Weights of a small mixture-of-experts language model, trained from scratch on English Wikipedia: 11 layers, 1 pick a token.
Below are experts of layer 3 (counted from 0) of a mixture-of-experts language model. Rows are named router (the router's row for the expert), gate (a neuron's input weights, with its number), up (a neuron's input weights, with its number) and show model dimensions 0-255. Each number is 128 + 32 x the weight over its row's rms, rounded and kept within 0 to 255. Numbers have three digits each.
After each expert's rows: a language model's description of what the expert responds to. This comes from a sample of Wikipedia text that the model never trained on.

# expert 30
router:156066053094061155150102119090081157127157185118176095149150199085160145078132100122191118091187105112159082152100125138068130129110102133173142146148139095124124130096123148100139069083118104115154128141119176160161141078154135095091153120110175105114098075163142123109086130145151127085134129197115100150122116119085175169146078134116137103072144113132160097138112107106086110168069138175119112143152123080073129115107164143152056082113112105148119155087148178088090082054159114138069131137192167106110138094084159106139096132136136109146086123142168124072129085095188127097084113072084070099135085150129151136192105089097156148126074129119133135120081119180115138137110144117169162093157181116135102178093141138110110122150106118121157095093200137140204088128150175
gate1:118117127137075118162128168116058149120116053084184075114083069147123122100101126182130126133169178141125122114134133100132118107160141170103156156154144144118164142093146163152190143170162096082094170111151132158142142137160134132075181156124099149127139155138133130108113109157100104161108180148133164133157169107099117069137085204136073156173102148130072110161145139130103139112085111193152103129138139099063108127094135100190113134153148107146103136111135149122120143096049135132120106109066129136123125142131160132167142143124152110195163153154136052154113065169167066130146164115108122132125074116087116160115100169131116115189115133152182149070095104217154127155123181101117123090208058123156159142078130199150131073106070077120104129164143112209113178168120143
up1:134111126140155153117145091155173122162150180125090179165143201167116165147173140080126163092116089128137133165101181158118110099043071075180101123106083112128083199160107137102104083077105181172178132134082156133130127079096124135189068058120122097079123133096170124103137160098142126134127107149149066174141126107099105141131144090115169119066155141087194135101106110128123091086153139089120114137100078140189120162120151145122158109162099130125156147168124091077130123128190124127134137130181149084154169101138105103089107097131089141115132110087134164085143173084138128120113108150157164136095156160152130089179134018140103144068103132080060126124128125075061118120165096156134178170091160087116129179163115096111080137153105157132093123135103146097144083097103080
What it handles: Acronym letters, other. Capital letters ending sports acronyms like NRL, ACL, IRL, plus determiners such as other, those, another, former.

# expert 3
router:095136070147077170131080127175067150181116182085174099154130167082132128108124092170159172096166105093157125151090077149076073138101082207185107099125159081087136180104153109119147108089115142164162124102093171144174112121186091107125141106114160111097120103150167130125109107179134055114078140146075130094108186146074141191137125174099112118077147184135171079139141086130134120154106170145110094115129122081074128128170138146123113135099139115140098103104098134120156105095147112170114141161124154057113129078112147130135059165149161070090105140165152135095147114153172114141066117125059143122124099110125134161181110071107167094094075117089107110122116103145079136139188095151141140103140146093159147102121196154155084088101077165127167116145192171093110087113153118
gate0:135105117134076090142103179177142104118067189136158150157099195126202178102066083062123159145151104092105140141084083136182071114157094150140150080114101126131125147136153096084130088120181207127151157102138122101130128120143132113140110158142109144131071143119113123137081106179059166077137085159198134113156125108186145148073104109099110204085083225159146119060099156117128158099108153152153113104118107079092128096087099095153099106164121131128143152104133114151094145119094184139109097131152133091130115147123166118138184155180136113154146130141180101111076142188153157135096173099132059129088109161153165183170101108173205147132112138136128078099114192113153083115138161096121083174106158154134133158132193143154152126117170115102103172132113114099116152117137128
up0:136133156130112149148134118143123110072109154074129148153092134100109098080154168067106128114182168134154181119123088150085115097138191105090092130128115075156173121139077110125073057167110113103115145073145147135127073068099140097105165077103142123079069133106098141120185148153119116123180121092116117164075097129068105133085099130113086126100096167162163147126126153144122132083133121136117130074123115094136142196192128105126143130098109128120148123141135115145101144108123162131141087126061115194173133149221137124129103104081163126111149075175194135144117164137055156137137064106152153132094176139143097100105063085141108109149095178129103143074115121100111104113138135130146110029106107179195120142053185034138187101117094153115122131108143121155175132168116132
What it handles: Final name vowels. Word-final vowel pieces of Spanish, Italian and other foreign names and words, such as Isleta, Conchita, duo, Karma, Mexico.

# expert 9
router:102142089149141133178109129129103139143143162127151130144115180083084104136083111178173147130177158089171135175085130183141097100105142101176099125152157097148147163139116094091137112131098090105192087102125157137155136121142142109157161127098157116097114101180176096086099160141115068114135137161098111214081088122076146148118131149122112138055170074126135103093113079053127148136110147160109156168074076113126179143139139133129128141078079136180115161150112148064049072150102151163079180131141129155089210127128171099172147106149121088095134147174166160084149101096155121105130094093112111112193090096152146143152132073020185086094116091128194112131110101146121132145124137158138179102102192082151105150097115154149105153103096187120119104119112117123118098141120187
gate5:082136145137142139133154122167130122110175137128118091135083143130142151148138103124116075113062144108131187101125096144122123195114152107146173121176110130145064154094146097165165087135112103138170099137132068124134124181141156143154100091135191159062121091118095111081072142120120096125124096176126134125142144056159121100111064109109077110099119119133076131141160107139160101101099170161142102104069123102069207136099145111134130155128090120154133075123205138171123149050103106107146121164151089112086170148131094128110160153113176072129125096075168060095129141085127098071167115110155103101134082128141191169142168164126162104165092122118220070128096100162047104144128097064142161139164134059120116095193085146150146170092146088119085106120093083143141132120085138
up5:171188163135131134173197093113154146134170159175091095074149113109209120094118196155126122115175174161131157126155177141124130210094123107152089116123130109086155132111098152113125195138157190140111156104019125127120124107125100138143163172084127171102120101138120093162195145112182165103185160119077143126146165137074098145145157131173177117196120114165100130182108114101162113164133110111113160134131092161143158064140098110118065164134127129159128128119099094122147125149101086088112141177081114140161107046085162139135079138102147229142152086191147136188098152137102128128132104095139169121163083114147150155158151132170153089196113113116123146143142104163163117120095144164071118094137137152069094117152111111151167152095108115136141073128154145167121078116142102
What it handles: Mid-word stem pieces. Continuation pieces after a short opening piece, such as quant, attached, extract; also table row ends and header separator lines.

# expert 1
router:100143089138087165194084185175112204134140149128142087137114155094123140121138072142143108153163104072146102160100091144091087113122108111147172102155140124134130108179108134114152109105058121136161112080125177142128185099169115132131146100132159123085106090150164102071105120143114059138105168158103140144097121168093148121173139127125118095068130117083136104139103107112125136137048151154136113158081077081088122097110140177140113084085164114167106122152087141090114124095136129206087103159186164125131140102072148103143100084150115114135086151179110151056127109128172094138091098109114103101192098132166093142155080116109156147108116090119182078160124099154114136147133125160180172092093162117157119143034156167210104105127111208072184114179148148156186082114153110
gate0:156064108168156191172144185145103156122102108122032134152107190109136121169130123115117152088114105137093147141135117121107181108123160099130122108095176167157153172118187199162114164106167086125145160103162101116108123146126099157157175125115126143104171119170141099113132100147173119216116129159119106055104196153144086079104145091148135129174167151159147137139140103098154109134100146117123088072137144142155145102117145074129091046120043100182104153167147092125112093109108107089072116097108151110142151148128176093185152106078082130185099105063138185122119135084080072122099137127160102128107098153101115138064105122196170158172153131086172105099200155163143085114112135172142093073157146138112157093119110106156142059133100148103097155100095138145127145145152129
up0:079175128091127087085141079083156120154139123114092198117124133120103153092111152127128197148122148114197103132089177176082095139181110112122160148166104112129102171119105085083162102151093141152080111109080182070135148149119107101093137128159100119103100124098143147154136135100120161122180090106164160096110100092165144104129082125169147157101141148127143155154054103082165142140084134132120122166120140127110126156104165155186195152131150162064125091070088153144174071097108139070173135101115134136072135121109109163119030148227149150137153158124123106138111127168126165183165147147137135170152169161163137136150116110056105088110087097171161166129131085129121179109129108105152116118127117058136075101113166174099156152174166147129092071052133119138153112103200111
What it handles: Space before years. The bare space token before a year or number, usually after "in", a comma or table pipe, e.g. "in 1928"; also the word pieces air, head, chair.

# expert 4
router:123157116112107163149076146138109168112154160105180070138165135090117137096092061112148171160135108093133065175131108109081113115123140136209140122163096104095129171142085109138142135114088137081085113070123179131152115116131104094091188067111196121099094068145195117141118107149176088085109179145099127162097128132058095129192076123150092081121113127127145147093097126105164135155119128189129088118117111126125163147148146163124104114110096126186130160135122170067117086155150064152094128144190152116091195118125156106138075126172110132117071112167114151074135075143158101167104124049096111094171091112173188126151141096076174108107101121078154107100133077147108135169140140120124153112115162083154141122088163158175116091150074169095158112160162123172163077152176131
gate0:101131114184109155138154121105092111119174152118102123094104150098132170115123161160113110170118140134118103161067106180108133064130144167177128137152081101150081127087095162102117078169126139125117090130138141110163119175102099118116144127105115123059053103125237089119131139138112097118115174175145136137173151136116072139114122150143120191090096098125134148166104156083132186156090152123078176131115168172133182161163119135058103111167133172157091117127180109156084132122232096115124109131187152173079133133112136205126090106152131156138109136134111080112164098093101134109090134083142146093139136125106096105166111123126157067152156195138147160123142073154064175178052185135181132134140116133198079191077132076121126127123144175073153154147124112140157151137153105
up0:134108112146136125180150137130122123124164134161087123110050146141166138128090159131129128185156116149108058133071119169125100138181113124145146119150052128140122129079097192128125125167131111142119078146140125108163132162145127123138108164138082123113070131141206117104114164105099083112146201128095125136196121119132104160125109151155122159104082034147127061141133148125158202145133125127109133115117134121154178163145126132090143124157188168138059055162152160162053177119144133123146112176135150123072134134125112171106046066166158176123111141148116077129157137053133166140127137130179124104095148137097071112168105137135091067176151201126072169164104115178104128177074107145166120127150091159152108221107127081136142170164159136129122136150128131132149181107181096
What it handles: Name-initial syllables. Short capitalized syllables that open foreign or unusual proper names in lists and tables, such as Mah, Az, Hay, Ts, S(án)chez.

# expert 15
router:102141063091106156144108168154094158187135206133173065128126131055100151090119153113161110109190136113166148128076099147111088092047100135155103131119133145153154160118106092147147076122132110102154097130094150198159142101184138122116132104118151113103118106162116103099105102140150095129143110159127166166149145164120148139150117145108094113036135131126123093128090087073037141151132145138127110135090142165080172071144112203169112112123073118155140166092122191141106115070149097140101184132129147128110156100132163122114100125169138127081082114155166135082148104104151130116097124110078113102134101093115116140194120100083199131126116090080142093117062079184101109158148216206171182142118140105142142143104121177117084066064116146092130122184130146152125122138170139
gate0:145119153141109092134136138044195157202117153163138137142084132172103101131131132135172148156176071117111152122132068152102165152111116117116086123158191150152110170152110087105156097152059117158155157073118178097123042149020153086134124147106145114155121096138112093149139161132146130161095146180104076115153072155203118078156135098119122118112156170150109153129157047123108160135137140110156194092097122110130124143133101141077147161134138162157129143188134130130147072106092098088204121168143107124124154160143127117122086181183133145180095107124117120132151125158098189156154178126117124172159102107132167092123118097155130148087115142124064203113139081143009127108115134134103095085110108088143157102146121123150205093130076115107115138158132155150134124125172136
up0:122171143143133156167130160155098084124116130160111083092133135124126104071155147171139128174170115193166088157158143144117099073177134098130094096068130123128142113091125164076162165148072069161153109141107131133136090152152081113119130210155128108146106127142104108084129160165105114184116177115178170084148120144091078113143106111136120141187112117156128143143101172121103159129138147118116125124114102137164098165117154166134133095115143106113129208174098128142118093053105119133151162143092174138136135135124129151110110149126204134119076108135150187160162152096157155085165112135123094163081148196087144143071188157172102079074116130124099105097160156167089132134066130064096065040116119096117128083136103036096166100087040084099089133125108154102196108104106116
What it handles: Suffixes and adjectives. Noun and adjective suffixes like voter, Notable, nomination, plus adjectives and determiners after the, such as only, most, own.

# expert 25
router:093110121128085165157112133161106131163174129092151070160145160111107137112110112139189129135138120103148087177119078191096105107062127164165153135190132114131135169110105076104145118083072130103129122096088151160174163099158137111110146098108154131103139103161146127081100135122160140080116151137165110128132108170121160156106119187122092096087136112139148099092148149139118139200091122141088096167116110111100133098151153205147088124099093079182126160098122171100124090113145087133109149201145157119098170125150154085160078072135137070129123130185150168105150088125145116153099129053146110109194109100129176119199113065084136113118111136065176073178099096186140142172142156186169156109105183095188148153091139155168114093153121148098183131134122194122128047085180166
gate0:165088177162177103135134079128089120116117088180156134110079155147059122152145088107173136125101114115137113118122159133117110115152140137144160180173132130135158108131126158136120145117126176128199127118090103110120177153146159117167123127112092089176112078050113116141151133105175142148069058160120149157153149123139163124092141155132101111105122169100142143098162100133082078116046151142084065129173075161093105088148111150152145144098163111056095186201168095141123130163113104122154148142144163124134087175116161102175149095130080113166150114152094134110152114156080069150141185147126093096137083073151085135136140128106110145096118155107125101138135127111155152020131120129108102114188153068154080173075126115167131107117177126128110041064168137098079129093033121
up0:079073154038095188088171141074130091097158122087138084129115096161166173136132119137065088152141160182136186104114114181103163192121139084117097121053080137143079184133151173109162107125128121086075149117132148153122163125144121111054121093147156149142091122150101168111130127110100092104176176106164133096142126131107129160142099116123088117134185179124147089092148129161149119067181088108162207168088110095126146099077157116142126163201071142167159088109091137106179117125088128128146114049137166109178141094126076187077126149107141182148122122122169164162143137107151151132119097126100143171150165185116179136105135105121057163138128166122100137101085165076138123139119083140139117148099072152155139135126158088107115154138106148121142129151117084162126058168156103
What it handles: Infinitive to, in. The word to, mostly before a verb after agreed or wanted, plus sentence-opening In and modals would, can, will, could.

# expert 8
router:136110094106109178152096138144085193131159161156167086134158132088120163118110104109205123118127103090176081121092101140092078080089120147172164118153150088125136117136095140085158098085120109085139115117109164154138125080147106122113149074101191139094155099208136105084121100134179120114128164153110152141107158137071145210136116148114112084088146139126129099127089108087088171170079105146116088150130114126141153106105141175164110090133103146150127172121109143059133127054142107173088149151155154129072170127074183096165074108177144093099135161136136163093134111092160117116080111068101087079166087134135166153180122119109190154123054123069183121158097130141092152165140144155177174095082181114153069183113126113180129088084069179105143112119146149160140100140169133
gate0:156132185133185165121160128147134169213117104219095145087162118126118161179107100117128107185184146120102134154106115099174124114121141095065125145113145106102099122060138151153072184106094057167158125151175158135180147115108116162153090130117156144122149095163156130113175151114118126132171129138163129100144133086114184129150148089115049106064166126098093143101167118133121119115050146174122120130148126131141140096106049206126135116090114141112132104089134130128149101127094153160089135099150075128153139174141082119037108096096151054077138163164152108136170176150134156118143180142170107138185091170063140138097167090115094080100141104132101127129096135186093130143105090106152129082144062127101181159112129124186111160103093141171127061155102116130169143137103115
up0:080172049105154117146129185123126121069136144126115161128092150080147076113145096183102152140045113151086114121127093153098133164134180137115124129142116137127131142162128129098124107143121195160139122094132102153129101162117113054075085051187171108161081177047139141105122103090124116067094140150119149129175139113114130158108136109143149140154132090141114156158156152102125128139155136038153156131130108143117109152131148079125061098059110127092148096105090144159136165158127167147110110046137106100118121134137127148167179097195119155132100090108123108188104096123120158078125106118111151086130128146172103077135153145110118150094131144176141128139135065038199106113139183176126118121142162158155120116113080086114177153128128137020138194163128096174166185104159113
What it handles: Media and group nouns. Head nouns for works and groups after the or a year, such as film, series, game, team, album, often in (2011 film) titles.

# expert 27
router:137150112117092128167119182160078136173178198074168123124105086084101164101096112173229160094174123102161161114104112115113143085110114119195093084135154090102117153132103150104204133144120098152130117096112178123166135108143122132153165114149147119058086133177098094114137149134106077128088123161073109153103134075039163123106076147082124142100141149121194132096166096117067134121165116149126106150057104118112152133173151166144097156091128103126111163124131132108130106167151102162098157149129173102105177075076140112147100088200138088099090177171148147101113170091159125165094113110125112098132090104140193137171104112130145135117134163100146133108108107150109144161135144152166175079104166146161121179034145151170122055165086166080179093152130158133146102112118110
gate0:127151169153175201089148149121114115142206166125134143129111197123106090123188119151152126133148133119163098159145172108149187160108089159144111226097110161080121145085090115052068138106116097104158137152113162133127098089129121107088138117135092142089093151111159133159151169105123139149134183157101105139114143073090099136113096144118120106172113168145110165127121125113080086171096129109115189114131094129067136150120144125078196174092123125166105141095135185138115122112146125087160126114141145075126088054088178145064127139128173106123087164187119115083169155111142159146124123155071072162113099105100094160193140123128117191176080144124160188116092160100150112064116125178087095166185114213134128103111086147095124091126087141129119115181137147129078146183168106
up0:179153146106108100128089129142166081155110131106116121156122112144122141116131166117136133160129108107161164098108118119159106127139104119147118095123104095096060110124173170151174143111079105148125135134194125064132077113105113134113076121079138180102106163130141155140076115145189143115110146133134191194121122109113110134133100170134037103123123166152101111185124145105117125147160097013117135111139077162144084126125119133085053181098091176134183165143182161136081115141062155122136165116155093157120150171129119150109113145145115146127129077151123149149198096144159072126130133154148119183137117197117151095096104121087097190122126153132118045129203148137111107163116149059085064119081096070150119081181117142080072128136115173115065209119073146149138114156138132
What it handles: Inner name pieces. Middle pieces of proper names and titles, often te or ag, such as Alte, Zulte, château, Paradise, Midlothian.

# expert 21
router:145082118086072167140105139117094169147141133156151077135140159109095171100145098176154115106170115083161141181105106166134120143086144166164097096137143089148141128142103108060170073109112124097136088115085142129135127070184178124072149093099171082075148111181171110090119132138138089121076125167119166118119154174113167175156121151114076098059133107126123055116107122117109182193096137108132111150095116118108165100121161172144065119120110114178144146150127175126092158082151054175120154197150164119138149091125126100142091100191103139121116130158149181061122087092155102103103107089121098104154091095130178120143145090093183106088105118098126126176102077154103133109141145142176161082112146116164055187088169122174092140095099180128122088208178125121127097144152152
gate0:116102038131145138146140089153152100113079122134170080118124117104096146164044090162180123115145153041147121182117122088106094127091141134067170099181139135153101095107140165093116144144116119113179151112095185145145112113104097126170139116127164119125125122106141190158128096159102091114154165118110110202136115189099106147123131184152130146093132147143103113103184100096119122097177136114069070161175171147128155111115157115103123091105177105155129134146142025080125122079082145185187067114132138158180156082101145184101123174080168130116152137157098047131167126133140137133128105108126162150104134087177179118116136147190175137129068099127132112154104152188098119144140061126181099100109092147127089123078147120142129097108087151100179075121102121195138138143153170
up0:173117193096073091139157137090111122131205148161101196138072131163195083055179153139106122147131099186115096096145112160154106091139120124169071120156090129120110104124098103181139123146167152098124157145160096088147133145169165147134088149138108184136146111179099072107177145122157154108110098160100114091160097125167095163160123083097104137147122127131129130123072170127143155209140156144192146124112133101128105143153128141112105119129082136104104162106132128193130134150173097083040132132137129134095137154186069108153129068192128124108111096105128204144121142136140140067082144128143061101161106146123112149141088134079116138118191116135115119160156130145151148125141173122103183148130207042112135185141163138177080159167148131136138116124170141064152082187070117
What it handles: Pronouns and was/were. Subject pronouns he, she, they and the verbs was, were after a subject; also land in mainland.

# expert 2
router:125095160121156172189147139181113096202143162122114108148168155092116148127096102172127140170151084089130097145081100137112093150113126127172145145152142092132125166158137109148148120138088126113174082134136172119150141109231143133078172098108110082117097092174184095101148133143165128161120166123116086201101097139065159166123104121115106054103160141155179121119118108106120163153079115146147118135128091090131122169138193159162089096090137145189123135124118116111131083107170098167095138142177175099128173061125169062171116089161155077118084113154115139100131161092141120138074097095144131083154086101112124140119142064093186102106153096092171079142152122126087150108143179213116152088134181097160121121082177134170106099128123122131200136110202165166165075145151111
gate0:067090167131142119120098136125118134118166129137141140115085105116133153166099127135170127127151125048200143098170122200149097074096154149112104118125147128147113103123141187134122189070113131172119130108058155087181154126112149171086104110117143111151074170111096102107149116097158176072150128115168139120139198150081168137119103117084111118114117161081124155107133141093117156144101184151115134117126138089020151152114137102163161073099167069119137078149144083134121162116149131158114135158117099182100102101177156170095142169075120120161154102119139118147120126125056140129152176082100142152122113133082097175117093096153104127154020125083139097084153086083122151163105151125131112114157145148156111086113134119104197148159090128134124187169212051117077128066148079
up0:118160122105147100131118147163136153110122112141077141112162148089199141132154123092158093112113084141099099098058155151128095147099124120153147065083152135097141124096142116079157179123158115034133146123138136121101097153176169119157143136099114109187077163110105081131144098126064151139124187156140124105103153123079162154095092069086117083143129130138104153138126095116115114149146090211105125146108172083102080110077096136128134185181130144113132101119083140095108118128151052146166186093151147177104162144080107149128175115171148187190120134137070084119171109146089162094146160052075115165106134164175121105122097142135173125065112114235154176132064089112158086155130131150124191145148136145190143113126116088143165152134158134100144067059136118110126137166107127
What it handles: Word-start fragments an/h/in. Short pieces early in names and words, often right after a capital P or line break, such as P-an, Amitab-h, Up-on, Kukulk-an.

# expert 13
router:136134078110097131159062144142079161150142139130134047168161148089113189138130123174194159131177089126183087174104106128121088091087090102186132125175172110121143135138106095106165109121119104115179088122153147169142150104115150159085158129106126138109097078167134123095158125173158117090096112182158119148132127201091159144127117122096089095064176158101105120097084120125112138130088161153150089149162136105067160072113160138122102137112099135186129141139114169097118078126156101147082179157163193156087140122124126098164099118194137148108094138169136149118181139113178039136090106042110094096180096052112119122116111125095152104087095139158139099147083115141103099156157159145152215102103122062136089105126137171142103098073132151144147116150150102168152053157140138
gate1:096231143140156143221097078102103126218130142106143066156214146103113142136140124096145110124121113109059099162175169080140105114144081103113192127109114109141151165148099131084153121123100139130149164047169164110141116134100085120092109114186077119130086103038117177148139132107112100138105199151150133066189126145078135137188139083110164085103142175156135061136154142202168134127115107148079075156142100101154091105185118092144100077122114147143152152077120138133079101172115146132156139076087177145127134142142089156170115087166145139105144113157099125143099141073179135127154162115123119161104098129138127129120133143113176117096147188129150112133133122125181094134086182124162097157170160145150149142103130144068127129155158125099088135117149135186119143074139105
up1:088191142122139156144081114200127119162144111132125045175230119131065134091157156097128119115147160118078105197167198110112108119179120093099181152133120141108156161075140106120109151161135155163116126095132131148145095152138130149121125130218121125067095080062164134161134137124115112098111174141136104088140107118116113145201169116100138110121151122108193111120117140156200131161137138131118068175164147171170107075182161093134131088113126136145067160046130128203077139129116160142174137077137190142139180155144073166214119146137142151106107148177109129147098137117121184072100178076115140119122122123093137148162145137196138145092142150122140152107116117108171051158091174163135128172118136156136168115110143145094090149148157110105097138116124090146131124112128094
What it handles: Br/Tr/Dr word starts. The r after B, or Br, Tr, Dr, str starts, often opening section headings (==Brunei, ==Bracket); also career, became, now, currently.

# expert 7
router:087128102128056137159055118139108193178166152095146112195149161061108143090122102176168124120114122105167098127112100150122083083079100124164142137162129089098175170131095087097142114065122103077153115093088189148139093078129112126060104093165195147106109120127158120115138131132150120129085165162129166136104114144090166145149100173102116095104141083143131088104094116132092148165093128164085114153142121104096158049140181142144129122113109113173136116107125145112067121064159116178087182152166188105085170097119143104167086120156177130122123115164145177110131092100161119146126121102089079132160065081159109112149150128081133091118096141067179048113079102165095136131132170173192160097076147105144115168096124148178144129094087139135144094147169126151155086136167180
gate0:067075109180164118155123140114174090135131165104141193139144095119113173143142148158122137134097120155157136128127115088129160105089073129098114183165134120150143136112152112136103080127134150197060147143081143106173140073154191082149080152150136140116220170134150166103131090154104147120154091120142178125115159138112143117137161120060074130144087120120106170183027145100137199117138150080203149091108103141088168168142181127163084161137105103109148176151088167165137165080111059135152156156086190075081119101062115149146175114162110108130128081148120114149111116101160131169065112093134124155104119106095122113124110184108131115166138134108086143115134121117082125104136192126182170155119102129110083135184175181155154134155147172118127123161073148106134159130053135
up0:136173146093110150114142116140105171122137143126158074108084175126169108132102123113155120110161130145131109084152141130121120153138149141155144110132092154056120112137089169111164174108133083055167082106144117160103127172087091162118185076098131111160068067155109098136112132067131126141100185119156092123163081075050104136139135161225182153138111124136164087107191114111127067103106133150064080181156155144157084113090092135126166114105168113138140079077129147113127139183168176078113132100150109181160100152160117108116079154108106156114115150116143135111155116165130154113142118168174134106107107091126126168121131096169134098106129108166133151114116130157216143106116100080067063127197196140092167084091055123100126112124103087109173121058161127149113099127210133
What it handles: Biographical action verbs. Past-tense verbs after a subject in biographies, such as met, signed, wrote, moved, defeated; also some capitalized word starts like Met, Cat.

# expert 16
router:136115107113119179164083145173102138145137176126173118175160163094111174095091097130154189155153091139157089164087111125106080080076136163158109137153138106160138170084110115091142100111096152088126090087102193181153161146153120134103215081122210154104094074182162104132102110132115108103146123169126109134133140144107129219125169130117117094078139073152161089078133119105087155149090149136137109140145097125087154053153161157157080103091114127185151138115160149127130132111147097133086138131164160107096142115124110060148102121191149109107079139187143153139168134091163101137088088111092111134189087099176102155150099104113135133128068123069159120178104131166143157157141120195138160096180133078148109178077160140161084119093122167091162106102144121106141029136152133
gate0:114131116109161092098095119157142132100080149109116106193124011120052142126126099133106139156136138151116134123146180088153090148136161093119145100096132144144165081162123098138145144201117128130051094106116098119181096175146124129100143131117207086155151153157118087098130117120103133124095141134105149084118144105123120138139204131148092093148121148110137115170146115137117098098080059118146116157112121094111134081213122084104104179143101113123162146144180109188184136128149076175088134159118102140173194137089142083139111118139220108129104173103138190121148162120097156135095061113170151148114103132109173145137179209145120134096173090075162153142166134144082145126141137159096179141131183129137181110119144172188112107110188132129097172088084173103114106149058098
up0:189121098117081141153123111076119133166210161094089121097113153108185131161122171160110103109163159101172160201135138141151161140095150166177126112140130097128143141106057117131080104116123166182149087134163140056127185156117131058194121144137075128132108090166159115121124096087120080089121029083124181161148153106092146136110107105101149131169129045161114158155099161070088120151184105116126147133127146130141113105124149155106143118154112143118154102082176113109129163174118170207200151124130096089107158118122163176097121165131098139120163065115113186139118103100171160078130132126082087130115080075110131068146116092103102166142110140133113101099135140108139139140117092096140130139114111059071132146174094136082168104121090187071147125114151090163121205140100127
What it handles: Table cells, "ene". The first token in table cells and list items, plus the piece ene in Gene and entrepreneur; also life, death, family, following.

# expert 6
router:094124102112141157163116143181119159141136146080154070149141126122109105107111146158132160098164153116156138126075109147129085091108112177174186129134152111147125151147120110115153124098094117157147112103104171115220182096195139118091142121121130093107087135117168079079134099141163119101122181187118090111152176174095152133141059161109085056096151112140153081109122138097111159184119105161116124148097130042143157088127180152201086108126155125137145096084102172090104132131154072138136150169191139118083202142100189136172089103117147100106125126159161185090133082159148127128101104109111124150138105082155116160157100112089150153108084125047142119141130075177120112136151203153114116121118157112145117153040167207153151139108100195081171099164132145175129086172133119
gate0:063128128099074161098174139122114153105122089105151205127109113128078109100146123125163122070147140085174108104106134122178149130093187168128121064141057107131137132143170101143124168088135112067117106055066173136171087138083129106145171127107126153131100144121140118155100127073114133133115136057104133088104150150173076145156114072123079152101104117113161148048116096137127171140175142152110081165124173164101144095135094137146086070148141094154127115161146149124159133135095148134146114087206140099145144102137139140087067145113147122113065160103147151175147123183115206187107075095096190122086121148124111132144153100137105102135139131098169074138126093097173123077158196080202064115106148092109115162048149085129176134134111106183094160151131140128155089150137141
up0:099086092072105068095108138141196167114146122114178201151108116133128120140186121160152178131149117105139074170139154091156123118129136130146127142114083171090104112088191122185045140082127154135090159146147136111131126197077171122138101134142137109111120053141132102179098089153121095165129140133144134132127089125139137171156074102154155152041118155072142193115119089097172138097142152108091103153112200082087154127152132147107076100102139137160186142153138152104106139083062136116112089122135143150053122096094088143106108178108117107096169151124114129181128148121085137070149099142090166104118148150101098109144194144087116148052151169117130133082125136128153115116158128124183159147161112099108144122054165057126130055135120144194114129102139116087108142192117064
What it handles: The piece le. Mid-word le and Bl pieces in names and words, such as Kindle, Swindlehurst, Madeleine, Belle, stripped, Blue.

# expert 5
router:104106126113132195165112159167092156195117164094140121166123154105123156118043142135172110132182118115152091180105126142120118107095143135176112108119104085120127154133113126082197101112070139110126110128094111118121161092147128143095148099097147139107087090134117105135100144146155100084137133175121108144112127152099183183095105167122063104131124096092155100117118135087114182184084120157123090131115061110093170063163150176146079104069067147169141107146124161098159125078125114108119130152169163088099143107116117124172135093146144093108100119220207167134130115113159101139094130128099104114127084063148136116194122118077155089088106126105174081132154077144085160188168208141172177094131178094160085121073139171191142135148113156133155080168138184147199139136144118
gate0:113166065163117127149119152133111096162127129133108095142110145118121115124097100189109150132175125107103090125139081179075116158093118139152103187152060119099125162122113141117060102136164154061193088120098098081060134090125128131118125167121064101103137081086172167115083081123082143111228144101157093126134090123112171137083151173131115115079112078159121134105170088197146167139111117162086147157097120217116165105134143105130089114168104139116108154142150142120114148083125173078055104148133113156082112127123110112134071139150140093186136176116113077154112144114144087041095130118125147087120115106168121127070100172120172190183155149132158148099104144147119178129117099205086115162155144144146063142107111124099157113085168086142165158106111094112131190112100156
up0:096119102092116084152148198104139138170087119114112089081134135126139174109104095204110132112159123108067111090137105145081073153092122110153099176155054127110116131154095168112068098164157157064204093127097090110083119037107127125121112139110084094095157110113169154102067112136103139085209184104138108117121073117124172144112200140078158133087085106136086173126143102192117176117135134170143140207131111181146143129130136107126083086125065120164110123146104120126138165103099142121093116136148101134076110110108144094112080180140095136176138145101117055120128133121118064052157152093105174157107152082148109150108115159146178133177115147136125158126150111118125138135124073178148134135121168156167076118131108095070134125092136079111152145109100121079095174082094173
What it handles: Of and infobox labels. The preposition of, plus for, on, by, after nouns like member or professor; also Born, Died, Location labels in biographies.

# expert 28
router:105075086141087110165099171147092198183116163124138108199152164104134203080129144156184151133147131109164146142096129128127117109101122152188101154115157128141176150120109105073187109103133153099142072130099190110153132119175140132109189078092105108126121155165181098103096092142164116102122123130087136140147150159117170162172077120094069107085150126090123098122128130128104174203128144154146128183094141108143154102108210111147098096123139115147152131109096214065066116140133114144122118180152106114085109059160129078126116135138139094125120159146136139107101109115180135105062135072066111123117106100156159173166100126117132119106116148048173101152119107121097145121164187127136105142139145112183063193125121167144073124129023148095134117135166161127177075111135115
gate0:138175109154180143136168096100112148167075125143148135141114158126081109097122136122106139158153161142090162123123107062067121154127123120148153186144122197122201103087107066080133134178103112111145098145167120084119195085111073188102176151117080105052147147132100089132105079069044136164109064128124130116197124109164134119073094082100159102126137101132133135112191146159114112116129142061120131102081086124111089130101180074219116129088151140076156124165156117086163091143126121145124179116124204138175137051119129118144124111138137144109119192111130143103088087158179116146100133107118132158114153132134147129159142075172124171125141187121111161080075112133141129106110163122092099157068157117118125143163195179118102112104104122154128193088163090124155120160107134
up0:123133082066153123078112157132124119059109144139158120078157099100151014169105150143175124157094148100138143106115154167150070128175167159080089149190157049097072086144169133127114121124122166141110144107137100148144164148110198117102088167140128110128045132135126161158163123176155216166130136133135124158111119170092095120117156141149062126111153116098168102105110060140101102191089084144138098110150147140115140166144129138075105089150164063158142124121166083151130127093085190157109147170183114104102114115130115141128079151076089112133117159132152125121105105120144136141100135121141150126116112117095143121088103153162162069096126078090132080181104179150139149091103085116121189072164121142177139057155060102184166115071111115114130196143135121115128094116130097
What it handles: Letter m, ch, st. Single consonant pieces, especially m, ch, st, pl inside words and names, as in Tec-m-o, Rum-m-ate, tur-m-oil, Sum-m-ary.